Experts of a small language model: 64 SwiGLU neurons an expert, 4416 steps.
Below are experts of layer 8 (counted from 0) of a mixture-of-experts language model. Rows are named down (a neuron's output weights, with its number) and show model dimensions 0-255. Each number is 128 + 32 x the weight over its row's rms, rounded and kept within 0 to 255. Numbers have three digits each.
Before each expert's rows: a language model's description of what the expert responds to. This comes from a sample of Wikipedia text that the model never trained on.

# expert 19
What it handles: Table and list separators
down0:024135126071156144128090081185117108065112118104111177116109145144090117122123127121100133074132115129134089157128148105052162134104050080133113122166097092133072112172094135132112177141144076145113112082115140098134081089151172145137146142159135115070111132137129125160135111194186132082124153061130122178109201150142144132074180078154148106124121187135155111140106114139101121080147107141134105142139166076129165143142135177125089147166176114116187162063081118169071125144156124084077178176157166126124103126093130101078102133136175075145108172129108142097125129165192097122113138152174157196138114136143141145158161128177134117126151076112113124164170095111125170106111182128108174192168138115197124162162137092131149148129186083080083067110121111091130127149112165
down1:138134171133096217137085056100171115124139085136119135123158141116122082135179174128140101123121158130126137092171142101100087137185115170044168146130121144110116122118098153142128143128105077167158165104146072153179067109117123117115099120118104119136054074089159126098092065103104065123130084133172100114118140112147064147131153134148116124115169133116054067174125093162169162076117140113112102148181171115133088202154100169092081156131123115107130027153139123090093100231161106137130111123062093179169210143136109164136129171110131119138127148162166107138101134139139132109112125119101104148118089138160147088122160124162154098108109110157129080132142144115105114137080088169110091140056104103123130101103144118112158110165127107138126099096029193116184132101148121
down2:127117122182124052174159139092208173134130152080132086124146162173136094131162137136127120166095165134161120153099151094118124131104092113124105171089070158099122069185162098103158115140102071148127107106123136113131087127135166143135189145149155040089123161176144117165141164144128125173176134144153146137170097151158096133149136143151072112126133169147147076099112115087123188126114108132141130131142090072119146119182126175127090103133137121052165167142117116127157164141115111115177107182118155139123126186144080147136138102121035109199142092121098164078092165114074161153219174095084051158115123143160097144203147146133121116175176196143104082130090140122105105135128173106099122081129129126154164096162102110183082138121099120072093127161143051137141139114169139
down3:177131132101102134168081141140117137091154135189160101127179126145143102170171143120159112153148134078086147097114114165242171177103150115173145153160123135107124131187117105160145117160094124127094093176094091081128125155101155161105073159119154140187140100124125114114154139089095172100106093157140128134044078103169121132103140132076108062133081100150068106119070123088161113045199143134156173191105127136106092110041142151088136092111146104109117111097104134118117116088125144174186109127104129103086154163167113150147093129097099150132125167143106115120169173133132107138202085139083070202149152156061117068149146126132145124111105120178130083051133104126171119166111120093104117098081129129155137101103122130098132131130205118103155147138091154154147098103178085
down4:089084182117161137133155155120149119120153118158120112141112066125102102141116134147085150161126102162163086144094073111080138139149073152100142153131154110152128103121106129088089113069130116144165142195139172109110104185120167154123168110202156168144168074138083140177146111152142066067144128121153163118111141114149145125123107146121104112153181134090126132159185037084177078162170125117144100047132138078117139131168074127122061125111107123100136137149070116137137105124113188143077158153119145126110185158108210126103113100119134080151095126115103181106131152171130156165079075189097145150181111108151148104153126155127196139138121125096149137137131132112085124154103150053083200164101196077103123187164173153143104193146182144098156191107178136092125132104128143
down5:155096122158103119063075139203157139148104150138112148133155150053177141156183062159118093108095110108146148092154138098111098127163129094173105130173132039133142138136138103255116135130165070129116099116113182151151135086159108068141129107113131133103108143159088140110099128103112126113160134134099123178118105109180175139114139094127139105156141105150129162121147050081207104151146065112150116101108093145128130108128139112066111142157087152098129122098083115128082145111122108094166151169169116109182119160150166146105212135150108177080115141168097097181100111136106059128180093168142151141171138156085079095179147119145113152139099163126144143118176117148160131161149174073081150066162134090159144112065150068161116111131132202138145152129154069121127120095139113
down6:180061142159072106103122176149134142212109164141124119117165117125095083139140099127147149129169101122160110132134158155133149121140097106125162101136189186084121111206127102145087144142107111137209114184147139156200102094170115137166158155117103114096156147103130086105148181194091108149180155109111102106119123135107137098098134128068205112122085130102092141092185086186121142168122115107110139088134079075142107118130167117110127150138166088091157147110102148106092057150115123137150127128114149132154117122144174141108148103140166079154145134103104103177136123051096086108112099142125084116146090139088140133093080125163105127218147156069117108129163169166083133112077109197057150197175138096125153107179121109078167084161046155150125156148116151149158129108180095
down7:134099120138115171144116151130162110072107185082125119115153145081158136217127166118089131173121193154139129095116113190142182091065149162090196146152173110132111166090114087134127130129044115108119149138133117110153119047119148083085104103107107117054077141118108141145106167085098149158128154072134119144111147105112107083109117137115135156193134126078147211135202190172133138103145115131115082148126112126201145143095098090115172112181137128133124144124154137156122155210110149110104126117108104063115140118115150121135165129100135160136165204145136116126083127171161077106076127058116139118079120174153126175168143148163084100118098169129145100137135127122156126084095069109162099132099095120103102141126080161143140164046162162133021156127118153128137156147113143
down8:147138195105112209099119175150120120077151134104117140099139099149158137168154134119181141127159129146197107129205124126088132129185127147091078133119069155112149176092088124169092113153085098164094224118127124066151201138102106092147151106146160145131090127151125108160087098121079070045196158105163118139094169151113171103098112126141078085078149137137103065120092091054123165154112125130129132120118148132147119098171097058093138122096141162120157085148144077136182146151155145059116178163112106089179136158154149142144133138125138091108121114108141141132113127106108079097177158154114168155204160079159127136184129127131157144131163132125099163136142164155202147138126154139088154110095127141104183104129121122120180117117162175134156109115153043118197104153141150
down9:161104084174124117115158091117102111110186173113160159147119162153197160122137089124120144147084090114121060174135154081176129141132109141077108139166150118150163131066151099098155122075124156112084121126113120167126122081106132085150130160088146103205178108102083117148151108120110102172088082171129115127077225123094130149159147107138178112144126135082108115172120107176181217108146125083112107087152078108107176104145130128100075147130093121088129126147125087065147129084113117164148135109152126096144167123133175094110157144111173133152155166101183148121112151144097127138156167094177142080172132085195115141100182108125143089165166087144110175118104113135078084073084105198200107061152165150127140188149168108149108148142086096172104125112096141132125074077173125
down10:146096100138113210103089146053121070129087165181124060147134142116148156124117142078138120087122099112163186182166193126104136123132121143173107109105133136143144046159088154076155076085169125130090170086151145165155092173089096144139180117137156141066151116156139155088145092085109175132108112149114135145156161169109121081176178058128165095124093153128163136114147126098160118126135104160125102117149178071109079125070124132074117100132143051136097057081087104141158142152109110183091120148098148129097100168157117133067118132121127199099105070114141124144106101116158110062117158138107101128053114162158163150168084139108116105152098143176147082090136126126145215144128159142164098132133070142155128124087112123163166182075129175125128136146128118089162136102165144
down11:089168152189079130127116118125095076171190146107178124099176049114131125089067076188085142137086138115135135099175147090121131157115090078213141084121132125121116139115104193160115130154140157164139115097131184117118139146105136142156118161151137104131117130141130130118125096097195086139180184117154136125135149136093132132143099142094128121129140163139107139133076113115116156153096116106146163100123181135139125168133144092177163092068082143054128072187078102141151104140156149098147099127144148135127074152107032131081162137088154115097118127130095113102146191142114127149148156212162057118048160130119117120116123150172103156121186116192150118091150158141153105181177132097164071181077158162124100142100147157146138109117122136101080144167152081079161070198144124
down12:123180131096114101137095075148156110124081084122130155145146163166109129178154146123138114122116181079156083128172115144101106130123095175161076124140145093095059107046152135098145132095129088126176116149156202148138119172170120180157137123111103179099132116136166149122111152154117132146189136093067160054171110187125117129178160160110141088118101164069128101139134148134121138100083176112106102156135106161108140104144149099184139177155136193124140121134113102160109159197046123145101070139092142107105062133128144155128143040098119134182171148142135144078126158109098125062136106134110120068095103144143170110103163088147128175129122138120110153093110125072159188164137126176104175110255101126107135145124140138186119159102102134105082070133118107155123076144130140
down13:133163155157139191146078174083096104180192147146118147099144118150148158125099132116130070117094130157124136143155119143113126152129176078111135171140161157102174110098095114137103134099109153018170123131155169165121153169110199178146165122109152133120149151136113137095095162172082084154127095098157146156153141116137125113119106105108172141163151133139136155123157158080199085147117143092192155124089105145145128153113107058151203130125102088163121171129114163114177125151116143126163137076152163096105074065162094193109127095072096094148090155130134124143121144081071125100127128152163155193178138142172073088147082175129181111156126145111115102081159142124100178072146186176125070132111059128134118129187078077089095123140123218108108144115127113147106122194127144
down14:118125080135151117121111146139077093099127093142147123121151132132190099138160097143167075131198111077128091183129130095189123168110109148084125111124156140114089095063117115109139119175084060167147167150148094075084130107107065101111159155140110194059093139135149115114094120142191141129112091148090186109056208137132079089150138096159137143104135165102136106145156077132108045144075120067154099087135135119156100075108122113119119153102175151112147120083090073146082094114183116145069118145123118166148142114180165152099158130078129102108125150138114162082138150116138130101101084101060149164144117150155103122094121106132163167140122145102044086148157172142136121184140082150124085150214101185142120083107149124145101155108104135131167110150134081190180085151140117
down15:150187139076074192098132151122210100076170136169145142123117182126155114133120148133104139139076154135059162131157082116101165124110129136107181089093190121145135123124122135153143091144165133089087133112126094088158126138050131155111142183086121119130137141131107093113157162128129136171109067111097145175133182157142146074138115131148159180160100109042126095101142109142191147126145149101127081101137150110112101082158083170102112175142107137129166104146143108176159141140072110091139055136154209133164156151151156124101144193094114134149132163109105141118163102096117135111077106146030126065123100146107106142170167161198179167112116089127147176078163149156115116122111137124160093145126139094138074170131148092218106205082116107136141095092089131079096102127153141
down16:165093135089143116116131116119126123203142097101178105104118133145138201156144173152106142160176092108140121090110158106135171150088157080138115118135094157125108112127104066122148150116128141186133117096156178171155124125147108099142133117148122182090107104129133109114125169067134122126146151120065111104123153190128070073076083069154125160112196076078157186133133123107132148147170091145161151113112160105094158147146125131130161084076066194119111142104153149099049114125107127077162201177098137155186082162140125086060134116073141196186087075173119160124136099156119086130137086109124123129159162121139105164102082102143146150177120085197075124109183109130174113157139150089095114146115087151151135068146117183111083083158152134111188133132083098099076092132167110
down17:153095162128102134136135236151106165164149110129110059171112142165068186136137102137133106080112082131124081126160088126119134160105162088208126180181160116131140120096124191123141196125119109097094097117117146130109167097073132138065103098110127154160108088162115149075135172096127150153130138129120143134118087205116213159094140141062153115153156122183141106109136107159088197161179132134105151145152122090128125139140105170113144116140095095112128113109147117053080120194125142123146120158075154111120080128117157086161127088149131127100107124160121162121116092127190138157135166200231100095137117109102125127154144107195109131128106135078121136161203114068092059158166105138100113207100121122121108115096145156110076114158115146127117082131165152134155115122073101
down18:112140168131123134116120113136170124136085068127121117187130087164117035129103110077141149109106116147096152126160158153122160157127110109062103105141156086138120128103126107139134051087137067111131161077156094161144091091117102056129076122142145067122145165082099145129158128140079113123135132196156135140146167171118166088140145127092134076115156094153116106101059115114084117150072106160195120118089104117128124145093136164102081176122101119106088158107137111120136108136110116149126162083125093112132166084139105161150119096118057088122162121140137135102149129137050141108120123175149127066091105204095126147144157179110056109087122150132123123089063046135120104218096167064163118135112174121130169175093074137047118110114179131125114162119100089161087058156118156
down19:172108133156098064142151151128150208123136064125151161136123136112117196107091157134098130099137158208168142098079178128075140137089080104124129078102159151132135167156137136133158113154134141137107186141129108062116166145094106141067115110191164131169175137117139094137135146144188160132153115088127098175061122143086167159152172073145176123105103124092090155133086109120148143034129117124056154132122090123171151081129124113094164143140086085119205116067130185139185118112117097169163131202108158123147142159144138076124130135143097156199128163135121084141078133119137105114157129130147138124104152053093182137121106101131130129171065101081108113139119117068135137157113128075150099117147170185167124139122155125106144116145142124182040146124213133123135153099106149
down20:147151101104073190061134150144158098061101086121142140065159125095126151133127131178152103136134101121147086156116168171144128092107010159158089154169125118112131106133162128123122132166121128125094171184174118094117114105123204074093164188146147144101091103177146131191110113094171100153153139205162128141144119152093128061167132179120186132155118131120168151136145146107145098159111167114115103080106146146168169155135130097130065095131147124134159122073109142099152163124166105162054159156144140109124151101123119162183171072054085191132098139087093133097168144136184146093126127172136140192069147135167159141138150100128147236068112141176109129145152147124103106127076128106124096121135134144131108144078132107087130132106117167060132125151103144139143143113122065
down21:118135132174124085135163111126134103123135118143102114144104114166152078139067117059090143183168109154128082156085126147171138108134151111185107127123133163120112156108155163124163135139165121159093149180155132106094117105132076079101102140158137100158103120125148134204141171155154043130130111096117169176156112103080138133113221087152179160120129051089147132129130174138137165137126217109123126088082086111095144133121134148125153116172098058149128177114092134108132123136183090159086167136135161154138119092129161127148108129095143165084139129122122091170110113102174163196136062077082094079143149091185151122137195128124087135142099121126095115123063142114148147195114121135161097135075078191120071114104112166086142118112143096099186212097148140132146165132034131
down22:098112090099105134158143152086100178122104162130123155142130107132168162131178129155122089127098110103134143083085137158093149182153155175134103147153141125104113117191160101089132142141086114170138147142132117076111161140138118082165045163135089191150170149154155123082138127096092129167140111223114144105057168109101112088123119070148088146135095160068046185176126131186066085118137110137104097147147180173176119164099117143127096112127140197151091135173176155101070120110152152176102154142146180102121137211161149082124181085109145148178110113151102153141122152098118133094133161107065114099175111123127162103125093138110121092116136114171143161117119139127173142182150119099077062151164160147076103128121111153073099133128120137145111101177120075175139085066069164
down23:112145142110142068081175118054110099072159160121100067087126136101119155148092147071084153152062134078131135146135138187161123150142068126122169146138107106171127153086114154113124108133064147084058141076114120128180142126188151080152134140109112103130158144135115168092143102105104098127104113101116049088145118177145092114161075153125097127207153085132120131111194088096190141116109114071090128123131140183120111172176141133142118141148166067125126117102118094084180160144118080109134105110090060118117090146146126172150082122084152166117163170086108154115157091109134159101139142177159036149118150122126097144062136152168105148127107156068106148169138100142112134148127149157181101115147167135143095097098162185119148090134109099160197165087125058163084147116172124
down24:140110146125076110141118110141163109085132167104166153154089081173088101127156139059125186145112149138141087082101121127094107119096161108092156184105132153192121137176135109126129143134131123074114140158101083099133134164144197052146179135184162149118121151151157108211174104150138120111160091203114134100117131108202125165103140126154101162153179110075125170081083143189122097153151100123099090110115129130163169189105151089122147151109130184122151105066054141113168130136133139156119210144162194088094134150135139152138108115068112106158147113133104132107064151125186070107109137125116088095102141178185131196167162136166103135137096136099099147089134095116119102105116173132060104141089150070129152167106119135099101139158189130125167157117158137135142049132194144
down25:115151146099127157159079104121129097123135083112148178182180117076111180083138127155067148112106150080143132119096170105128067150120141159139141113146161104184108065148155196072140077088124145117130122098109071124108076156116155131056172162124100110036067121190130144128126137077153118202104112114140173144091136174142163098128169098143139173108129126114155143106096121140172118174127132117148147123172116157185158159129127144148103132156119111116116097164085143127126079117137093131150116152164173137148133139149155086112115124110137103185089126147170126161139174144186139145123089108108150129117133156168156126140137078194139173161177157081111120139222118183169109150190093170162079173131142153167138151127147090111132115075101145127151149155159107217121102208036127
down26:082184104135180108096114129145133082100138114165106131173134101143151110136151131128084114114132083139149111080109113132181084115148115123114141184149059176127098091126057212163125073134132051143150144161148123069096160151148108086125119138119095091109107124125132148086119105129094115106129204152097104166137136186152091135203125133097123140116181173172089136140134050166165120184152113149074151191150108177105157180154155165133065101176137123151152148143140102145140053088168108133126101137160114156143106161076145109098145115078143121135133138059093132068071104125133096118099162119107194167118143146112169096075062121118106167092169120099088136151114158127173106156084114129122142198124097144083155173074111066103064133124119129127149129159177125147105127167077108
down27:158139116086181133121159087105147181162049148131046181124081127087114096071117087114105139155159049124124118126142123100137134126155154109116080118161036070080161151150112166082135090118107143171146130094093143145188119116122078146122143102163126172071129135174156134030128126097138162062125085151149147111142120098133067162104129049144131118152142155141131150152109098145134103110135159100109151135154153116128125117158158125115086142125164087050108178161169138073119189114110086154089104154130115145208152148150114163179091200149079121143125106119131110132130111086130128126132204105084159162134113169153100110099046127124148117141104139069108099123064118151112159157139099155125097134115055178136139110155139126170123112178184098101144144176127148116144173119124087
down28:096119101128098112146187124082103105114121105102103146131124126155142086150109097191091101074153067150109127189066055140145166181125113105129157122142109101106060092119122116151071132117145119108106107068137084084136104102168164185150176122158135142130098175155132172172181081130128145149083101128055074107132164137193129083142110153177156087156219079126131090172193152112132143135116111136135126156094144051127084196145155161193117069109118090103111102150151144140052084147120127109156129146171132103121134098179088116131177119112139154150180131111092106142089089148144060125172104138101122137132114091129169130091108075180123170145096162152073106154068162116155101122123144154077138136084111172149072168103138141114125111081137099132181107083122130148131127135079135
down29:135161096123162207177069161167090103069159104148103142147112115139082127151091053126122180175072124180123075112112119149106132196105144117117106115124138073151157146167095145110169143073104117063157117132108114120066138135131150160135148138149135180072104081094062137089176109144138155111148152127141107137107178103118136118093099171120126157164158127146130075123180129157155146097140133122116086118168145132160121041150161121165158076134115121175112218123175109227160133144182075119111104123160108077078172130122121117137144117138160188124114153116151120114073048142098169172153135137151173129141132189172141131142158117145143155099074120133182170139144129138154137181191102104095128151156129126130127217109137126150084070099208124132131135158164145138134131126109107
down30:143094067160089135133138075131125111101156146077146115175130106129129155141160135104140112100102164122150118090132091163152176156093171097169120147142171135164149168110179124087139140146168099085170156172116101145112085135156074127178142098113136122189139168124157108140107156143082160101117115120195176101151121136131199113164100121156172133184087143139108186158090108193163117097165086114117165100091033136053167161109160162144099201147093154173104114136107137098142153040083115073160171218129138062132088104119088179115113108114135125113111139078102108117112174149134059201123128079115098091120092126104141080134137095145096186165146099126105153166127167122126140153147145133100117153204145086082165104092131128120128091095148171103144152111134139083123165083127127
down31:139175162093110115151116143133150187144105153124118114129122140166087128064136124161102130127190110106112073174145127112060086173119149146075121152147096130163074169161144105168152098134129114128133175076125162118133099184134133135063092091167163122145091143089162130106163118154099149142131178140114099113121052115135116112154108118096155116132154115204170073075129091135133077099110152114099181110102124092138172149093175164185119147184056109117158131109150112120107070184109126112103141132107133114149146079121110122072099111148132205196123152126117134064061078159134065121140103154150179157064140143114184227090077128153131142158115122122154127112082173135192143130119123170054159085164129152152145151123124141090111125152158140175111085202146088120151119176138155
down32:132087115223092093102118134068152079120159066165143138023158121177115123181134121146142112151122134120216125106094094114182111145148143163140135104146140116106105116150148089128193114128128147134158139112108107196083158120111093162136174127129114124130179123100126108104170159097048073066133161096097131141101143073114046145162160149120100118089132152118073113101184139134104157100187125119114123102103131082093085120163119150178197121122114103144144086186143128080135074124171163199114118146093118144112138151162164083068139087136182112136093112098127094121174142117097102096177129148140080071099098088092096073134145160125139126143151122125132070132119146148138074133128153113112148094183138140183163112184126091162113162087135099138108132173078097118200144153110138
down33:151117116128126117062116157120128187195116147096153145135083135143176129116167152138079135127077128112055139126096157098136115120094164102120124136101175111169128094129144075127129114168113124175139149077116133075129120106139122130114168055098211102176082091105150160110111103112175053164116067105146119118153223107110112133119125133066093073156088143180119138131100095132087155159154086099101119127124161128129146137101051140190086078129174175136125091196216093180122117102154103091174145067130106130125093189144146109122184105139185132146099127161175164108085112115143147088168147081095134108095136143105106132154114176118161125111148083126145124127127128100087120068113171156127141131098137081176119117122127101093104147126092124199143171136101185103164052131142075
down34:147100144195174106138138105128170140157154074140145095076110154104100126107099116059160085151153161113127154149141169154104159105123170114173140128074152147123158081095134108068113057127116100091094173100143074148126122129101199153131182088145129115081167140144123135104147194125157155079189119151143136182096201151132173057128119149097126161136142134197099074128148148160179097100141178146103063130137081137124108079074182111150166163079135163141138119083132125122153094090163081153148101051125165068089158152130129122116151141159082164135185131133138107129171084142156139149149100098151203161121131174162139131177092106168071129130101138119205159118174125166123116152099125123170165129139127164115114123161108176112165112128123164128084095152088190134078129161133180
down35:104137116152161137083157097140119117069151105122095110116124059139163141155094110106119069185080132095186067165091094106104100120089123141086059109234151190142092097106160084078129119112092162167148114101173066126158081131137133111190100090154127116103172140085122103113145105138170120178132176130160158052103172121137141098102102107133129104125138107155133117095114144150107085135105047128135183108167125093121157123101187136112050149115168143162091106080118146166121129162108110124132129062139226132111075111128137084132104162110112132090145105140132136136149140125121119167150121108183104165156080056115073126108164110175121218115126076101113153158082122124092137137115146169114108143124059128138091149118132134137124118131167122109156062128186092191150135169125111
down36:109092133100097121196106119097153098123099169227052085047146155092119145152123153151145166158130102103150068148146074075119141098139077115114177134114122120167115076088091182132151151152144077068136153135119060157108096186121132107119141083159173136173082135107097156140106154117135136119160157091088145086095204098127105150149152109112110141174103118172116068115130112052136131143111125140156065141155096110136073098150148089169135135142156094113145091089149167098140128134145129146070083161121123207108110128152177145141129077157082110120136170108132143142225106146066119128129113151117112128151120177103071108114133099117105095112127084113142123120099128173088167189127073144098139124160098121090108133152120159183097129081076128150110101128059093127068147138069146
down37:099107143099124161098096130135121182083145115143096089137112046083122121094150101118131091088122142132130131144073104161138118114205106129122062139119105152152119066136126148125113138104151137155105106092111116114064109144121161203117087061157124126159152115113130137112118128143080104162173167156079157080096223101103081130124106129080142108056164122116140122115085079112094106044188083134155093145102141153112065160090158157094099150101110171138133139105188164086094096132144153108153087144105175192117133126118121113130075056124095106095129080100129128107154091116123156154145130138168154112107094173158123160073087105040103157166135096134173168069115168144160094145100093075157139079157154114180120111078131097107129211147116192146094117109118143156103144136098172
down38:069192185061148155129177107075110104130082061122158145150121157150153145120144143134124144108119117143099153133112107077155166160146152125112100123116145184121151143153085149170073094141130156110149124180155105108098119119173139135099124110141086147130082096097183136082114108048105148174105162111145169063113088117142089106177157130186097172137140194147147183126165128083134162144059086116096169120118136125121125110035155107116148154110115129086136108144170114138126076124136163173158102107144162149098097171139117105159111077162154111130101098110156113090093123116086109115190097134132142134149064096151133095068138107139028099147201072143136109170114155129139177113145088143164105103103153087064153064146159124146124160112187134116096111149185103106048179101100122
down39:107129140074147124136111076092211106108096174068086119134172115125119147131104099103107211139140134114152157150160129093081132137144184137121126112086126124127180137105138096113141132137088180127108186137121159109161114088098147065125132141186045108172075102143151132091138145157181155141076114135123112119154188096161171056132101143103119117189148152073125135144152144147117151091189138070078136137198137185132131115073116099110127173121077140130119136130122125113118143099134131130114171127160071092116175129133147095165071188141106130125085141140099130127116150166100107122090132123080174136080102122105134053180173078117134120169046169157109141133176106082148139118107091123085099085167156034093120124089174121153146094068094109140144139125099104092187096135063137
down40:157084141036103081103141080153120163126127170089107152093170140123144119107161131212137148170163128130084183146147105182112166084155160134169109141125111146212143151111093093132074127099122143138101141118123119170160127160136129127105116148123143152114139156148065127147157085124151170082166099182096142139154092111156180065117153162175105178110137120167131141174122063118115109132140138081154107103153131134197108174146078122097080145117172160130077094158120047131093137071164104165101060116184110147153129101128090112162144092091112183172124110112082132116093130112117132100199131122165150172177156141123176158092171110089068117107187158154141135133135112099143176114171086160134118115120150152171168058100187115141133108139143142105156129122104113075046093106142068
down41:149115149138184060146140098141155171190134161077130101121122079143129137106082138168138079118123088164151153193135098153166146130197128130158118153109162084087109163142142167128132140104081143151143133165125124090110119144127128164149070139126108158132152129097173117096146086144130074113165133098189165125090184071114038129113165146070133123133135120136097184137141148183188123144126114170118094188111129190085118129154126125103135122158115143155106149145147093092149125124137114110100183110139120155119144147105134112169124140142204066068165189118121058142084128098190094078124063143092109133142059104098175089130139114119169054205075141121139078106110188164116132071151153101141165145118097151151143194164132103051147151147175191115092104141149129095146132094148128
down42:137145149127114109117150050124081077121174095163141162090137147122195158078088075097141107056132156169114108141100151089141107066131181063124090083117106122098106172165037107076132089104160158151097186066114111143123168118125080151133109166143119116092069157093101092115162157122198154156179130078147096093132161148147108173147123125134121123165056126158170178142152158094117115086104169142159132131141186082103073136115091165192141107158113121154148130124193127172125099163156089112127091095130125150058136138114139149132100110085189119067148145152120184120085190142120142090119140144115045126143134207164096121128148185101123171160130132175121136176126130134079109129190134113156129154131148105138088076132172119145124138123154112163150157114096134160120131174134101
down43:096063124153114123113100098106110066144094106129119175206132129066100148166162141105199094076181161158132150146096157125133133097209131132137139072085115118116109142100140126171107077115102183134155175120109110167132158104106085174092144177148073138138128131127126105164170118099072133055163174116138150113139178116142112087130149130062120093158095123092119103171132124168091101107158138124166112181120131168107089093171077090176145178148087190121119149121146152122079117101177080109149096064082141133110107138166123112098149080100087103120172182099124127153150099103148204137085055133145139067065126130170127162105120109147170131108149150114060115110115175091162135125119156100084076102152164072131137118064202076117134111121080096127123142114112122115107119093113159
down44:090153096155127116070103097135110144109192124121144109228162103134100088172157035193130145105141182144127158165087146117115117103146087175106102114127133107112188170118132151118141103159105132120125138080124122074125144161085114116093188094106133104130082115129134160207097140149227152114208104185053094142061150091127128194154144113096105153118134095136141144098095169205143135124212157173119101163131146108111119085130162136135113098121102150107195142094158094143136103129127165134059141103086101166102144155118091147142145129109081124140127131156155097124139107134127143141145113089148097108092115108128147177144139172158101100173094136124159140093106159100148130102094063107144142171116084101138129160158120172127093090146195123095192126183090059089150157161109152
down45:163164130157084107146087156132099114162136151145129147114104100133138119103133138151166155121097083164173078126095117118154106097140119156111173131128057107111043139167129138113173096155139086114071074152140102095103079113159119137068098084170140119173102087146146096104104091166043051167074115137098136137121123132203091109147109111120111124131129089104110169157118122130132097096148166108147200145162090087171097124149111144109105091159133090125203127102099121150066066143130143135135155113126103131155067155048106083108101176181125143149167165103201111162200074145103088160163088128131097124099140084104108178060096156143115129160099150187144120112085173081111147173155141204122119129151112109114142154089165102112118132135205094133100185131137137153090135091127156
down46:076110118185112175092149041115146120085126079061149147093101106103124132110103126161089129111147109167153056120134155160144116178070169051109134103153124115160069060196106181109146113194180165106161095163153147154173125099104153092119134117135106123137123159071118102056144147142166131110095155100146090056182076117134107121106107125151116107110136091136150100116153100090204070177100143126153134071137145141106120214133189087135136115150117157110151155111124124141169131150144089117152172120174083155183092127148179082142089169166161111173117134172136121115072124170140053153149147159154072167108117085065118131140163092140097123129128117129111106113136103135103113198177118128114065125092167152118109112129136143156144107118088143108093132161101179115164133147147083
down47:162186158106136106121161171168091117087198103132158103225113134100134153148125103081061094119136196153087135166171145115163087185138151116145136154148162102144149086133082103199162145130116096136133160125168143129185132106152150096189147128089104153131127140157128138162133076169166138112079158057166197121149106087134106128122117130113093112107142122157099208115100150138123060126120138172148172075135084143165116110081054114125141134075102125100109205123152108127140097128117146140094171136082160096060120113073178129176088110175127169133092129044118143080101108113154168074122114113112072189106106140200144104126129144170135112115142102179125115091132113148121100186141139080207121120149150093136114118165124102118114091153113168136154133122120162096116115178092104
down48:115120100036142188148163109120196157136068128128145149145147076167103125122106161119139126126077080103116120142145142112102118139183177173145079146090111116131122122156118168140080184119112104136087138137081158149138141146095111111129113154167148078168055147179106139113149163138090081131106153074152129112119116091097115128138129066103125131156176145094147109109101144103154101146156043182130165087131152162139075088160121108145046129125118126158100178141075147230136083140170137084139132173146134135110106119125171142123137072167177065204144125105090103113176100129133079143113155141153139095198186188137140076092089093073155103110154160150171173092176136100131162203115131132092147165107103127182163100161087087115099095116126128117119149159082126126122147149105163
down49:183132138145164096164146090093144139149140115131159079146135071110111101142184106104170149120086139133135123094136122109150117158110134089034132120072145169084171135062138078073103146161121130081120128105182112138134174148102144116162124117107098243132169147147124086128102149169128161137112109118078145135131147150080148104099152130128085152124132204122096112093136103128116132101112050090064158165140104113120097111081171084125108131147152154190150189160136113115159140157126118143091137148093087137075147121128102156140126144124129111072070111096135158119168132104137244154120078172116058076200090148119137118154124121115151100188201085124144096166148125150113135139084156109032164162149124102123099098074137080151167112141140152133163089166153144103105072112124111
down50:117101157158111102140073111134068171186110144105084093081121155141172207092116132165149115126119138106144119114086104092118148131163122073167255107143168154147148185138098133112126129184171144141150148182125120094099143115138107099128100145137151105077121038129055155128168136147087098185117106109073134118117095080081163178120130136164136131099151152097147164146162158181141099153142062146162161108107127072113108142117111100096144132160110095200124150111092108118142174163095079145066118164172127161181101105101125130107142135128075086105121146162127077091192120120133097165142106104174149044154114093128132121154120180129142129085084075116115099146063123182117133150135155182086118162114150122151144137105131187143159114084137122123125093089122109120106114092129153
down51:178195123131103091124157176083107104105131158094065080164168164075137111135080153144134147110160136160113080099122118168094100083146123143183150119149112155133156146100151112109124072158113107130156156130161131184149061074133117117106138158056148098148146122090077094126163128117126198171128156141182098118152102079110115158131123140126094146107114162102139115083099139113097159097094116081114173126155095174169132074117128113128109098174108125117077135127186101096174092143076066071081084109072149132177098098129157128186205100133157085116151129096100081159045152140150110179123108164133100182143097117097101167166108135131129152116136158111022108147143078165133120188118124129103156102159118075139152136163129135104151164151121088118056113143138155081092182109101184
down52:106107154155096125161097113097087126169118145245166110123124115194088134148090165123131137042154084117138158119104153144122134113141093077166122096092148192141163093153184190124133104171099124082140118123148064163125110133137160113181092197061098116130077108079128140097096143213144140122082142134132074107115094122090140116151101163099099153107147052071116185093101101136147135152131128122050169141130107136153179185121145105136142160120100143142115132088112206109093155126094083072088107120186188152123096130096148137118159134116107168160122095094158146167152115195127113109129129133113120059188124111100151082155144136080130131167163100109157103109134167157116094135099115071112150136062073093142105138073171175144095155133131117113160163137126114132112184145130129
down53:104122080090194220091133094111176082123163130109168155131136128114152108145078125142196055090088085061129115125158158090163147123151155112135150151200110143188138187153164141104103104108148172117148120121202155134120125125157102118101120105149096178147131157174168145133111092167209164120078172124113145138173126136114123088124161138137112174127126102100133110153184163177133116124077091138171189120139130146113104173115126091158112129128154113138052078106141192117196156155162135092045146142140099094129136128093107098133165070132062136116084112122145092138148081118091148089160128109144127143140109126198153146142108150179137128173121172163120116124159203165144132121099121074177120159112164071124142190143118126071168112155115106141183134190172138102152159137122096
down54:162180146165068106142057090125055119093192136109148140143117106099188131143127122118163134069131135153174144134078159105139070118131135179188095116194108134091093153096126149166110099098134143096143152171156142141136133098099150143134126145160075154171140106171128075163170141111168085153159154192130131080046098165160095162127124106160179171108151152171143135135150127127064150142111130178141103152174132081143110140124149198131143125174167141120155172110101119122216118126076090172140191143141147041118155156115194114134131098115105125167125105127183094100129153075160129153105105131077164163133159125104113184145124101140144187103120148145125083110125116173084152142160151058152143153163131070093171119080130110127131106058136108177101118138105055081138130126100127